python train.py --d_shared_expert=128 --router_score="softmax" --routed_scale=1.0 --n_head=5 --head_dim=64 --vocab_size=32000 --init_std_o=0.0401 --init_std_up=0.0401 --beta2=0.95 --weight_decay=0.28 --decay_fraction=0.813
Below are experts of layer 9 (counted from 0) of a mixture-of-experts language model. Rows are named router (the router's row for the expert), gate (a neuron's input weights, with its number), up (a neuron's input weights, with its number), down (a neuron's output weights, with its number) and show model dimensions 80-119. Each number is 200 + 30 x the weight over its row's rms, rounded and kept within 0 to 999.
Before each expert's rows: "mostly gets" lists some tokens that are sent to it at least half of the time. This comes from a sample of Wikipedia text that the model never trained on.

# expert 11
mostly gets: " c", " re", " co", " con", " dis", " pro"
router,227,164,169,157,184,230,214,163,237,175,219,219,218,169,170,242,177,164,217,150,221,199,189,182,208,174,194,173,193,187,162,185,207,214,201,159,198,248,203,219
gate0,195,227,206,168,214,114,212,189,157,285,240,205,192,170,171,227,179,194,230,216,170,196,194,245,246,241,177,197,240,181,215,222,177,188,198,258,189,260,224,213
up0,165,213,154,204,229,184,163,214,215,249,129,247,194,198,224,131,139,169,185,184,196,200,240,188,279,217,202,163,214,182,220,202,211,208,155,208,219,219,213,172
down0,228,175,214,199,189,196,175,186,208,124,189,200,248,252,247,202,253,258,187,209,181,184,148,167,188,163,204,242,189,242,191,186,204,210,214,215,141,210,205,139

# expert 10
mostly gets: " Location", "Personal", " Total", " Website", "History", " Preced"
router,225,228,199,246,225,192,185,191,155,241,201,170,219,200,242,193,173,222,212,187,221,161,221,166,198,191,184,208,216,107,183,199,156,153,143,188,193,194,224,198
gate0,276,184,205,203,178,227,213,250,173,213,198,164,206,167,229,192,248,218,151,185,212,194,225,203,206,217,183,215,185,158,178,161,249,213,199,171,223,167,262,237
up0,226,220,194,162,170,211,229,238,187,245,258,154,217,177,222,212,161,202,167,232,180,195,201,184,228,156,167,202,131,201,149,210,217,226,184,143,181,163,218,227
down0,252,168,233,148,222,233,156,213,183,220,201,221,166,207,182,215,213,211,159,194,194,278,143,151,215,175,242,216,176,213,174,182,196,248,177,230,160,202,189,200

# expert 5
mostly gets: " —", " TBD", " ARG", " 13;", " 5;", " 1–0"
router,204,220,183,170,185,233,127,188,173,164,177,184,179,232,202,183,224,243,167,171,157,236,142,240,237,220,246,173,168,218,260,196,246,191,255,158,246,152,236,177
gate0,210,243,210,176,264,198,211,245,208,189,172,222,189,209,224,225,227,174,182,193,201,206,223,151,168,206,178,242,198,210,222,212,185,168,223,189,198,200,194,261
up0,162,205,285,188,160,197,215,204,140,239,195,186,214,211,223,191,235,169,160,194,222,233,226,164,182,132,199,231,195,278,203,150,178,203,194,248,168,194,136,168
down0,199,183,228,174,183,197,182,240,197,214,212,225,213,182,210,174,232,192,186,212,259,246,207,146,174,197,208,238,222,197,205,203,164,230,204,204,268,205,168,165

# expert 23
mostly gets: "son", "ova", "ić", "han", "ani", "jan"
router,174,233,202,203,174,232,156,260,192,197,153,228,198,237,157,215,232,191,187,148,257,247,251,168,196,159,213,247,159,203,149,200,200,221,192,228,236,223,202,196
gate0,215,209,238,160,197,267,216,180,241,219,235,227,163,218,221,194,177,225,198,175,201,221,184,187,195,202,218,188,209,198,229,181,228,206,146,189,202,183,175,218
up0,199,170,215,205,235,226,200,182,227,214,194,194,231,170,135,195,261,205,165,128,212,205,235,155,216,176,251,234,202,221,160,199,231,193,167,174,194,194,241,185
down0,199,200,214,186,170,166,197,211,151,215,191,117,195,225,221,227,230,199,174,227,228,231,186,232,195,166,223,196,234,206,191,238,225,244,185,224,212,179,196,246

# expert 21
mostly gets: " In", "In", " in", " during", " New", " within"
router,183,189,199,184,240,250,253,157,229,219,255,208,254,197,180,176,167,197,252,186,215,234,178,180,238,230,186,203,148,190,213,191,180,221,226,176,166,160,193,203
gate0,173,207,309,186,193,189,216,210,177,191,179,153,212,199,198,195,133,183,156,216,226,180,203,187,172,210,157,176,170,210,183,187,187,256,227,159,240,171,204,175
up0,153,175,220,97,201,194,192,230,234,165,156,106,199,234,147,222,219,216,225,196,230,152,230,235,181,217,178,258,216,215,193,217,210,203,213,211,223,216,195,210
down0,148,172,219,190,228,259,265,152,171,212,179,200,225,212,244,156,225,251,205,249,199,193,168,191,207,173,174,212,215,208,197,191,149,170,202,219,192,212,252,210

# expert 9
mostly gets: " Ko", "ak", " Kim", " Lee", " Ash", " Shi"
router,177,230,212,169,159,218,146,202,169,184,179,220,215,188,152,210,205,226,164,140,222,241,261,179,194,192,209,232,189,223,163,140,194,226,184,191,219,212,212,200
gate0,247,212,224,214,197,238,165,205,225,242,167,212,173,175,188,164,173,188,185,181,225,161,211,230,178,227,151,159,221,179,152,240,143,162,168,201,236,165,230,197
up0,205,141,213,217,178,265,176,205,195,285,167,188,156,224,168,202,197,240,185,253,191,198,205,172,193,228,194,201,219,187,197,202,199,232,163,171,206,144,219,223
down0,227,163,204,223,227,182,133,205,193,219,216,168,124,219,233,160,184,256,229,188,196,131,201,225,214,208,215,220,157,200,142,188,175,185,180,210,137,201,157,231

# expert 2
mostly gets: " used", " made", " found", " known", " began", " held"
router,177,148,178,184,173,240,253,207,240,224,196,245,212,205,222,189,187,209,265,215,236,193,177,151,219,174,187,194,189,202,202,204,190,240,153,183,150,199,155,194
gate0,169,146,203,209,225,198,182,196,235,185,284,211,212,200,189,225,234,185,236,155,213,211,265,161,230,167,218,198,209,178,189,181,171,223,243,197,151,249,199,146
up0,200,196,152,166,230,237,202,181,261,163,260,180,245,151,222,212,210,178,227,175,202,197,170,177,228,148,157,208,160,184,174,216,193,164,172,194,189,232,143,140
down0,194,205,237,203,157,176,161,164,183,209,170,186,193,220,173,204,183,204,165,232,188,191,226,183,214,202,185,246,186,196,205,197,199,187,168,163,196,146,221,202

# expert 14
mostly gets: " a", " would", " an", " have", " can", " may"
router,181,169,213,226,180,203,248,201,143,183,226,189,214,229,249,168,213,187,195,193,224,238,178,202,164,215,201,178,236,150,223,192,188,171,245,186,171,207,206,204
gate0,177,193,215,179,176,224,145,234,184,223,228,192,240,205,196,213,173,238,164,186,253,168,200,185,208,248,144,161,177,157,237,238,192,155,138,146,200,219,214,271
up0,216,246,206,136,170,241,195,198,149,144,194,192,250,201,220,196,196,171,128,141,245,221,184,211,222,156,225,189,206,171,167,214,225,160,207,228,261,240,234,215
down0,157,144,183,213,193,188,223,199,179,153,257,175,217,210,219,205,165,204,192,212,256,253,249,207,183,207,200,186,209,143,145,186,215,220,205,204,204,170,144,200

# expert 13
mostly gets: " The", "The", " his", " January", " June", " November"
router,262,176,152,194,153,204,224,230,191,207,226,183,192,150,161,203,238,232,197,179,181,225,206,191,231,238,221,177,177,241,175,163,188,247,208,203,158,191,217,176
gate0,164,178,242,255,144,180,189,200,189,232,190,161,214,251,153,256,231,165,164,186,208,194,199,193,243,184,224,181,220,185,186,177,149,204,245,184,240,243,211,221
up0,205,170,157,176,210,212,140,148,176,204,170,258,187,216,174,211,175,204,167,169,170,202,219,202,208,161,207,231,166,146,197,220,254,242,217,176,196,127,200,173
down0,222,227,245,182,213,166,213,188,206,178,183,189,171,149,222,217,238,157,174,232,252,171,174,196,197,245,207,163,252,160,204,233,200,206,219,160,185,192,256,187

# expert 8
mostly gets: " km", " water", " mi", " lb", " kg", " cm"
router,180,209,156,204,202,156,240,171,197,184,165,229,220,235,263,185,172,221,168,218,188,182,144,195,212,234,160,197,263,168,186,178,205,178,198,142,237,266,249,203
gate0,208,257,197,176,270,168,218,238,170,231,213,220,209,199,168,221,181,177,261,161,149,149,160,196,219,225,186,207,229,201,244,223,139,162,226,196,230,203,210,203
up0,187,248,190,215,211,199,206,220,164,207,208,221,187,200,174,153,119,202,204,206,136,176,139,165,248,234,183,214,255,206,232,178,210,184,195,224,229,222,220,241
down0,195,187,169,118,211,222,194,178,238,176,211,227,245,238,171,182,212,204,191,181,177,231,177,194,163,160,141,231,189,213,152,195,230,257,204,269,189,227,203,188

# expert 19
mostly gets: " \"", "–", " de", " re", " un", " De"
router,210,189,216,186,199,238,190,218,212,170,225,172,168,186,190,223,183,187,182,159,181,205,131,232,229,167,228,162,206,188,236,221,233,228,231,191,261,226,192,242
gate0,244,190,177,204,169,201,196,170,252,164,211,220,221,247,188,233,174,186,238,201,220,152,149,178,175,170,216,182,196,195,170,188,139,193,236,193,232,205,153,172
up0,205,198,234,185,193,194,192,140,226,220,217,245,176,175,230,168,214,212,200,157,224,262,208,207,197,212,146,176,237,204,231,237,252,204,187,212,164,216,229,208
down0,168,220,189,171,234,229,219,193,188,177,189,197,172,207,198,251,202,168,219,216,195,220,148,211,174,201,215,193,159,180,173,193,207,184,221,320,234,191,192,183

# expert 15
mostly gets: " %", " 0", " FW", " —", " MF", "–8"
router,132,247,211,228,215,179,206,202,208,123,239,178,184,218,247,199,162,196,198,233,200,198,160,241,199,185,200,163,188,221,220,234,233,158,186,218,186,204,191,186
gate0,176,217,234,205,234,230,233,212,176,144,166,205,187,199,221,237,176,193,161,254,179,217,184,166,183,237,183,174,222,172,203,215,153,220,241,206,165,218,178,226
up0,168,199,183,221,191,163,246,226,195,180,235,198,231,152,168,231,195,196,204,216,185,160,231,211,216,220,194,194,228,242,165,201,230,230,211,201,170,158,160,139
down0,225,170,215,227,175,175,207,188,195,173,216,188,177,204,199,198,221,252,196,189,192,199,164,157,167,178,202,218,250,251,183,182,194,231,224,174,171,213,170,203

# expert 16
mostly gets: " and", " or", " &", " but", " he", " including"
router,210,214,223,238,281,189,151,187,186,186,207,194,185,167,211,182,224,161,162,248,184,237,223,195,181,217,236,189,261,165,245,189,234,196,186,252,183,207,216,197
gate0,218,186,155,183,188,159,166,172,200,191,186,202,170,210,236,235,170,220,181,215,189,197,192,177,214,206,157,177,182,209,173,192,191,195,178,209,193,247,153,180
up0,178,205,201,193,207,212,231,211,225,233,197,237,237,171,175,228,198,238,245,158,153,195,213,229,202,120,196,212,200,221,181,160,136,258,214,239,203,186,226,250
down0,188,210,228,172,231,223,202,183,177,220,170,254,222,245,217,201,175,171,145,209,244,183,187,160,212,206,205,177,153,220,165,227,195,180,159,233,199,155,246,186

# expert 20
mostly gets: " government", " Award", " book", " service", " law", " game"
router,215,243,211,171,174,145,250,246,172,229,187,252,212,222,233,175,214,247,201,164,225,144,239,208,189,180,152,204,211,245,188,183,151,152,172,263,177,203,185,206
gate0,209,212,183,254,184,221,260,189,186,236,263,212,191,187,240,259,211,194,166,146,187,176,146,205,207,205,187,188,175,187,250,262,208,186,241,231,210,231,195,165
up0,157,228,192,209,185,155,171,163,175,176,254,244,208,202,200,231,220,165,184,142,244,239,198,220,249,139,218,236,223,223,210,191,195,208,228,218,197,220,239,217
down0,178,155,223,217,204,179,224,195,146,240,250,185,163,176,182,166,196,198,232,190,184,193,239,216,236,177,178,188,183,177,258,219,233,197,215,232,172,144,234,188

# expert 0
mostly gets: " is", " was", " been", " be", " are", " became"
router,162,162,266,191,219,193,194,179,227,205,238,223,235,197,205,182,181,160,229,170,193,229,207,182,151,226,199,235,203,188,225,245,208,198,221,219,181,170,144,204
gate0,196,244,202,210,167,162,233,188,207,214,248,260,204,228,201,215,202,137,188,189,215,187,245,180,170,183,224,197,206,173,209,150,159,191,193,144,218,196,160,145
up0,188,199,202,235,196,236,237,255,197,228,201,193,227,176,252,239,239,174,188,231,173,168,192,180,184,212,170,247,203,194,138,203,147,242,220,211,179,188,174,229
down0,168,209,230,202,205,185,182,191,182,242,210,211,159,190,175,203,180,193,163,134,175,195,219,217,167,155,202,151,181,222,211,176,235,170,215,181,192,188,207,249

# expert 6
mostly gets: " K", " H", " M", " T", " J", "X"
router,186,229,192,263,156,209,245,242,178,168,165,139,207,263,169,221,198,220,215,255,129,168,169,211,175,233,181,193,177,219,187,205,177,154,218,208,190,208,219,177
gate0,191,174,213,217,196,229,165,207,185,154,194,227,188,207,158,176,172,162,192,184,224,191,284,167,123,199,176,237,179,268,170,213,213,219,183,164,173,224,201,228
up0,225,210,199,147,146,186,203,197,188,236,231,171,211,284,198,162,165,206,187,248,196,182,211,181,182,195,248,190,230,245,165,192,246,231,244,231,203,195,267,159
down0,189,215,159,157,221,223,227,202,171,205,178,193,184,219,181,232,235,223,212,217,192,173,228,206,189,218,217,216,181,173,214,141,214,164,206,231,161,237,183,185

# expert 17
mostly gets: " Art", " art", "'", " television", " music", " Music"
router,186,164,203,202,197,191,225,272,206,237,150,204,218,177,239,176,229,207,178,229,271,187,228,175,195,156,180,185,219,243,216,210,218,206,172,174,222,219,208,216
gate0,199,161,171,183,209,204,210,236,179,209,176,157,122,194,165,226,225,168,181,128,212,203,183,214,222,190,221,207,204,115,166,188,195,210,169,219,216,201,214,177
up0,178,172,223,231,215,183,168,206,222,242,181,139,184,230,157,222,223,195,163,211,222,224,225,164,227,174,203,170,228,130,171,214,225,236,197,209,211,191,229,167
down0,201,236,214,184,201,189,141,146,225,149,204,178,244,247,202,257,215,158,236,168,244,239,250,174,200,210,222,224,194,199,183,146,233,206,225,189,232,219,266,150

# expert 12
mostly gets: " that", " which", " where", " who", " when", " while"
router,260,204,219,218,248,169,183,199,233,246,209,208,149,184,179,193,221,178,176,234,183,185,237,171,153,205,194,173,177,217,225,235,249,226,256,201,221,136,201,209
gate0,213,222,244,200,203,211,187,164,162,225,191,202,201,184,216,182,222,139,225,195,267,182,189,237,201,219,174,191,171,208,197,163,196,187,228,245,228,208,198,218
up0,211,212,232,161,188,231,215,183,192,252,177,212,208,158,256,177,195,176,257,189,258,181,291,199,179,202,172,196,169,193,217,197,173,199,186,196,208,217,179,255
down0,228,191,225,173,229,230,166,258,204,220,224,221,211,255,190,211,183,244,236,206,204,210,187,222,210,184,187,169,221,204,188,234,222,162,164,159,187,166,234,198